Experts of a small language model.
Experts: 1 pick a token, a sigmoid router.
Below are experts of layer 4 (counted from 0) of a mixture-of-experts language model. Rows are named router (the router's row for the expert), gate (a neuron's input weights, with its number), up (a neuron's input weights, with its number) and show model dimensions 0-79. Each number is 500 + 50 x the weight over its row's rms, rounded and kept within 0 to 999. Numbers have three digits each.
Before each expert's rows: "gets" lists some tokens that make up at least twice as much of what it gets as of all text. This comes from a sample of Wikipedia text that the model never trained on. Tokens count by the router's weight.

# expert 2
gets: "ed", "s", "ers", "es", "ist", "ated"
router:517507469486574602518603583507451532465465581490535485481451486439374501569445552507570569516536485538529530572514523506514477481496501559608517464621594495538549395574519528468485518506426528608418512484508430606478520452417399456439475565
gate0:560555466552492443501460455525545470517508481464544536531464486568466542492457495529522545515507563554461414585509492472544494480456472440494434570511518494521569412497466525531510533569471472457436474551429583411526457469555519414539483550
up0:642445532420444454494523457410620564588502507503434533474467554579498617438471475411445474524579620539490473512467500526516493444480524558445451526492516533594469453519561488406456512514446494490458517476443553472525503506567499420512487551
gate1:437552604586467501564425449520489563580514442497581562481499482433473426423569467583538584500597423481535480461587419473477548503466478521467497563500521519525480528409493508446455523557507450405505463487492444545495533443518557571455482516
up1:554478495485430484390494507532435575491374548503478523545471476617388533437400491413456545523484455536410432469551420522547441496506530459516561444673478384482496491561405518467519508544548576499547438517510499508448507502499499514477480535
gate2:506525546570596469612535516437518478532506494544437481516501541497428540547577440527511600537490469498488518435531490575598436524479495490497417529499466512505471486526536444509386494487447574595463486516473498614386481440510426440577544509
up2:533476458413448451391559522529505513401482434430524597446427494431507509472495461491544527490485502485489435569444475552528466458474499468534443464515511454484476405552543462423508454488513455583525551407453492488433458598456493539559465564
gate3:538472455477464468463415521571561457526348495552545532485553520533601439562529523470444451465485517496512430513483536511616528496443464458485478397493516547530384459534568489521554514554498514487459571477568572459427534466420479468460535547
up3:513572546577540523472469454516483450549435470443467427492431401496498566422597493513503568478500593510452465494462425514528579501596543513490545604522452528405512448452472444508535477445478557562481521502448545516497495449510473519546433508
gate4:582538485476527493486551525508540478521442473482505548498487520401547471472560497504542510505412482500670423559559493542479512511545588548540611446552580498465547467522608537535415552457455442489536485542421491464485409514522472494561479534
up4:356549528498467564533507493448540544561463521392457496457519491625515510560519497546431526535563509546411551522500519405497530500462492570481439565453580455447497507406502401340507428494479485527507505498511479539526587431439480481515534415
gate5:583515541433454454464490486498437552512510512437551508498445474448410461445477483526452502475524555492453529528430500533490529482528618496589456508553497432485492493513488588574463517548512463529557555486469508454468472419520432479550492551
up5:489476536457520554514557495566430336485480527501528446405448495435504537520548462478480559457472564508556482424467546430441585465518422528492454421467489424432512533580549513525544396598555473482418447348472494468528449506435444502446488542
gate6:494404516529538586517568444514525520490578465404513567509527482525427523524460515597532448403430545527379554523494465495428384539440437437509463524498505483521508431530478519478546584500529549461508501537542622439560536473521429563556506485
up6:474479556489470431467412522456509540449422449492463481491465550446477403469533441489519356445470603548626454538515568540473618468529490578531506381517556432523466416504514494494465440442551472450433615492565456577526497497513617431399468442
gate7:536457444562426523455528496572523537563585580518429500498412483473609486551479607515480548540480363504489479670527560579547527485515428460509502429567465506540533498593527624488522528534486432548517506589450520476517430507513533527573537493
up7:444499613523526384488492475495458522497477489503467481477506497537434459494527429457546544421490497524535510427514485447461579595471501502459539486473509527512517404442589428448541538450529549491442545536555468553524515395504593441530495593
gate8:459527407623497453541548538458508555535619489531471515438482474477443510440473495593458549562462616502449513396539542479544435517418452547509584523480493468492480451530552460447498466481421455488400446543625465583488506531532500514427431541
up8:434499483467452568453476575589398603438457443484414511404535490514474643486561500499393483563436445508443496484496556390513513491522434504513532529517488526458478417442678519534546548502539494454495606497450502514469552385439521515511512526
gate9:535465517508492478408387517451518447482539561531519540483466470518510524503496490523565495568560564590497556491537563390504569449544476600573538569521548569561504546589482513451482511533545425440482525472551568523491414501503406422533550578
up9:470518492547424451390573495561446483511486537546473543491592497481481529549443478562506505495479552494520517487528589538534499504432444559473528551510465503372488514477467528501485543496511487528488478444598506433561581421513574478480482484
gate10:456477530437542585496510484527407532477511454584545526429459516432376461483450474488556387507505569494540549524426480435457552465549463480510495459444439426518523502491549535554556350491546464514472493513560512494482430472553477439459549536
up10:547589480506458496491516497495473491529531512457524505536471438499505541510439556503402442451502483472582481611506511566551509418538531505409535418545518468466521531552523531519421515496570543486476541589567414447529552402593525559437471445
gate11:407449546577426545481465562611562457466500459507569505504495529543481542618468541460542502511499506587450458556563464453478534527573482451515456535439530534480498524485525540489472591400487469475555513448469562465473440447485477514597514519
up11:500512460548485501488520363514550518562474602485428503495498468537540531429627472532511481524486516487508517551442473446625536517522585548503494394495396586318448504498544415501482499514623459463459463562414427574498508523451457441484472528
gate12:527465524478545514590539586489492492480546556508480475450346592476373414523490519560505529458410450462589384537484482443527535587542487456464475436487471499516457562482384459567488519535533530514562499469513430528554454527395468478487507484
up12:510624503461539563584496501511431409548613563504515528428551491512390535537504543476385563511437466534554490532490504478422572525492545401439531445417492478493471429499569572560504498533615505480499510448450523525514515575382525512552564498
gate13:487463462497608501583454501494489476484526456436557484513450524500492519563458491536544549447482482470493561519465496526529464488456423526535470539525478539448392369541548532440500517474447562510486571469473473474476465504486448520551446563
up13:415489538476374477438530450486531459498560508516557532562535488507439475566500529568380555542529473538509521487566573517400498513464605494525516581428560571525581553491459464417534523491600517501539493475470494471485454481603495593454458492
gate14:550425438461624520524465465566448493478414471434529521476492595501503614395496529558486572509531524529454474448432575515440532431479458481447454563564522534494456494470523424492515509479547467422563515467526459462588556516483492518489396494
up14:443479519454571492465501554568459581503534462550524526455595528455515545496492575429498415489431529552491582542490500539526551531588465516518519551489557516620468545497561458384481526469447463465493427511480571447501533552481408584500457577
gate15:449586470422489485375414584576503492452473532491475527594432515628362503540523552492567651503516426454482464471497560467477571514437463514547502495518524500529432480515537545450588486472454526508530520442496566486553538537434544550550494545
up15:580394454499401509610583438498515369544489475505532456471522477598452471515517540478496538529487540447480412420488411616598431535483537600538517574469481530507537513549477449527467502441536447445440552514483384414482542418454509510518566506
gate16:452460502405535435385566571428511438465403559467466532526549518498563478599498487402494461445444463514504399469520476438461463480555509379575539618550506519603438499487411569527472494492509527506467522461491534536500435489460514531472586465
up16:412462499376568512498433655374488484510402551430359490548497472483496540560519500432531485627507441494518457513444511523510499555485451506502449487571514427513419469510356444484460572472527518456443438502458459569479454509525522499541470597
gate17:616548570549556538441503475471501504466446422508556499595375600504448438532474518530537444466471370497508529395513499414450481568498572463499480469431571481559512521516461509433609477490530461531453495432458492467496617555511539504460502553
up17:526504479491487516462494467481510490479401502545447523519535563530480469582476425537468430516489463497449475481587505511444552605527490404491368448492553548523465571472512522432469500408505483532480580484471541486517508505526542503570511433
gate18:501536486430353489441425477507520515468516506572484458584475550548503640566503443448513463453573565505516544551528539420535454567410383549494495450474487482568532466548498448448490551518455600520448540469413554511529529537481472512501455487
up18:494399553495588577560423511514516508361485460484523502528557466514473508496602588634475578549474533425422434476459450456585396518436395472445557558498568532496540495487607586505448524530492517388469461494562475515586507500517572508510489407
gate19:422501497473553468426455470429436450429438502538555444574492458494544428519475520438546539566535545462569545523553415457433487507503528412496506526484494481550404477487488539494534467442519487460554461391456424539492387434602436478522578591
up19:536520476452522459489642476540545437489474541664547499428493546455487542428566472431521407546470517472510378552395512456515543560595452552594469504513510462501431448531521435479552558554409519459524524562532498478448462558391532579592457448
gate20:413378403474478535515445481497456417509483579518512397515464492439555486498509495443566504471440450592477467457475425470356468532567471445485426498429484407586453398414437467543494452437451505492446558635481523405536557410568489385503525473
up20:475459514506532549541449522479533537429525421516451438567473566560515604473508517503480523492415581552504463563528518522508435454556426471406560487536389446523381481453491507435456479518520470423400526508484543532506491409457515376534451571
gate21:509453410503421509501513434532531611517454520460537582438552489474460515529469484389578460490487459477508489514585452609508508517395465447433496507388520440455539478496535503402447516435568506582485511442518396641507515458527505534440523526
up21:521478513597599522459511437507500515496472430540558527489457533581530536584604516544469466587470486525471541508471517535464554564387529499509455486492548507525494542546439509469545506504494517506544505417445451551472494540507493556624382525
gate22:518460443479484539525522552327613543584550578478423625454515439495559473476495461627503528487498534384562532524515477576441453451493455442427474539466493571551484494440542535480618497538478550501439592445502448541530474509489366488588421544
up22:525459497503534472452482543474436546465501472528467593424471546503514504578423469434464557425495482461490531454461479552575504488465489485398409419462529529471446476476558538493471494471496472459568503549522590517524425558483490476413539532
gate23:434451467466517531462451466438403477454469582410508465501570487498486457471558510490478458496562514609389513489474465459481404468361482534514519364459498530483438457552519542497480488506456525548466473463520481557477503491519579438434480442
up23:505388527547555451430506436441468568476412494488433586543465462499456537429590522389437500472485522585528552437518450467387470463459503447464456441534384508534522483491522508476531494482474490492457496559556382557512551506487497420471404566
gate24:508486492519486366449405456509539502473408542555447483578515486531480478480511516640491516546615425521527591453553419462498377441458536410501494446411476436488500464507581439467528472468475455475492481435496476550451572526430526451506571381
up24:587537454405555502515487457590519416544409530571472549592587502469441521454536463515469637535547509427387477512485448454468446555463503503482527453466562585435458457533527520467469507534569471451538448473513509440468526445561470511502533441
gate25:417443510522482527481465529469464481544531536515550516537498425528545481532488483524509548520462510538582453505585566474493523428549531504515565563546502429572455496484444505499486589502465590501548452428517474488570497565427497520433462524
up25:549445490365453386451563465592611442484532513476504411553495500582434563558519472513539480533500389507508470529461427481434442523460512468475444534476494506432482507556508581433459419577506487515503520547515542522488423499556437530575517552
gate26:436405520557464464528530508551496578475485497515542505493436466511502535519533484561433547475517474473564445491412541517499444432571458547520465474405578548513418446487481438493454527486483501547495533613495484599500439479451476537469493510
up26:488448524579537417540472378557502516408499500576484441567538576434477523455508522526547460493552509491482469517403517462502503471541547570469601462517521419565545482391428566521422433487470523537535437493512474534486596450573450482491476558
gate27:518501505437520518481498463593473482558578480508595565514507496497551519485485422580436487538478485445466445513557482634477547512458531435526524477446326511435632546443567575383476428452540416456609525598442526464492471465512516448472471457
up27:470440533596448454537479558488489499474433495514504493484510529476538472449431507472451542506513491453459417437501650440570576502608507494484595546524616509516498523556447460505487504521533481556528457480481456498440518539433514499417383521
gate28:525570534493504464448582463493490498423526540533656465514529491431468494531424483494542503553578523552473429547511522455474510451539520471536493485539531485471491477493495590438554535433468418562457448524545513597554598473451494495425604488
up28:523425553519574482504431586537477470569466503449535501513536466532580498430480425507507530540567444529600579584496497582350500555454497496556544472495508551420512467454535495564536456437514497502545490508471469474521581504515524584425479515
gate29:589511469516488608444582480502447536527580486540408513506480632583589461511403507570427505494518430486401559354470557450643494506416504474480517410636515474562541467449596526469528537495439467465397483531425444484530409519515552515484526441
up29:458529532469509529399542481546493527472603434389394481471522581509594518573548618497502488568480468473550508504493527571594465506499523461533545496512502444544456494487525557435494424413458465430487387497453474393535512532540523547465476464
gate30:433481508502523465566575585536439436475494486484480488372597490550471516535590558474529499461449510504592483454639515531413439448488480513568512572554483493554489584544515517540526460454435461586540490571507560607424507528494457536514413482
up30:488549440579477486548510404477477531465539485489453497474596563532556617495537582459448481462415438509540572493551545522522479555520559487556383462508518436411578496530507551570524512497412492553586545480548480585553540430517397466466428541
gate31:419510416526542447353446483599567559531490475547430467553537596464581458539454424608561467456587561592578567432509532552594472429469516559467498445524469522524569517476592476456561489414480473539493563479435514514456515511564450467576412511
up31:506492573583517556549490515489475391540526511494520408555502442539538530450528493532468580500418526444547484569506517575492420522509547499484503555527466489437512515491553523574476513524523429559461437461512464624464537524517535528502487508
gate32:466469453524532483423629516409441537589504514419585485511499590582538477506526533478478538544464451576564342539486544547574461537504467451463525485473554557510563529556547504543444493531519548586500521439530501594520487513520458463514475533
up32:491604539530424489543453609461497517610525513388565436456490454522511537551472451447499414580440525506547519479425561532522539378507565455600557529548545546503506447532532586549554433475488473533525569560468450570586468489505430508544539533
gate33:417552533439459463525477495497548474529508548449410469474485457491509518536478502543537499516481515559479425517516500505493530529421480468553496564552517417486483554466509453486517519610443524493546470508460473447522463539430519531354441523
up33:374581464491550461557493493448429489529504513570455518610534365469506445494463539492529503448474458524506550461483495520484460562589510440560550430521498495544535602542516459585504576462540484504512456498471505538521459437492398553505463533
gate34:482496479356501575414423530507480519512537538498487483463554457447444427434450576505538531561456413526507504512452479638451602456464512458434481475471601532564449541422572435578599533459486524516413466492463419481456503428533414421606445444
up34:439583458555528367555330439644420455475557594428556473440530547510507496465505490522427482563545488419466514472567491448491553497550469549455560488445588504522495402491478467504490468538467482542541519538465488472473480499561501428505378512
gate35:568426469515541494538524556478527507520449544565545521523478410476491491498553504579564550473473477453441475518483575471539462551489439493483563541478532497443535533539569467525496481463571502545467462491497485511504544522515474406494491434
up35:386546433489495605444418458454433510496527501541508506403484469477590502577494441445449455564503530573485563568446482575422513512463549549558584549505462484496508506486469392547548506561499567505481500571520621496510493557539412610528507518
gate36:493435528388501498577509519539473577512556454495426516514445519525529486596604494472530547543521461361583479480409414461530492594493434499424416536437435501500440493530548545506524501602526575579553522494472508578486491572429587432474616443
up36:397422502477496561554433441606485528478607575502424507559586381475459474466471456542531632464507420469503492679445468446499479483488475527527437540483479458479551421498554501480514485505462525489501497545487476488564539513386510440466577404
gate37:538586464434480401422432403544598518551549499575521458518522489567468517540519474495577413470601566505476431523509551484530471512456584491415514529444561458509545453474506493505496544571450461610531465525440496420556499512500509561474488442
up37:442527543527523405576573544552398452487367554501567453488517548483538470504496467517481641534501559513520508489391457457387497535509478499464465580579496571479502528497405470493384389529464464446485467426491431401439469478424417437510566558
gate38:486481457423555391543545565503446656500477495492490553496459545499466454471461487500504527465521465488495484465445504544480504430558435489532475468535542465598496508532476447544477476578521486483532577458504498559558469517522391488547443579
up38:475464499441427547517517564442468468483503525477472517432439505521527530490458489490528516406441476490550524451464511557508493559504375571448497492471547538477455427481481438616483477412535462570471485468534504544495520464468561497493497468
gate39:497586498440629531511557429459439458545473569516480524462490440494512501407488452460438498416529484497456510452508532550616454502531493487422586458550602526502429500480479495460444507470571506506507501462474469513501486544492451487515629527
up39:509491481569484556494536568524550453535499504628512452517482526458468546546511382428578534518454525541465457499470398446480509562483492567548523426525455459517484553469539496479535512507529414502465626480541568495482502496534480560444486553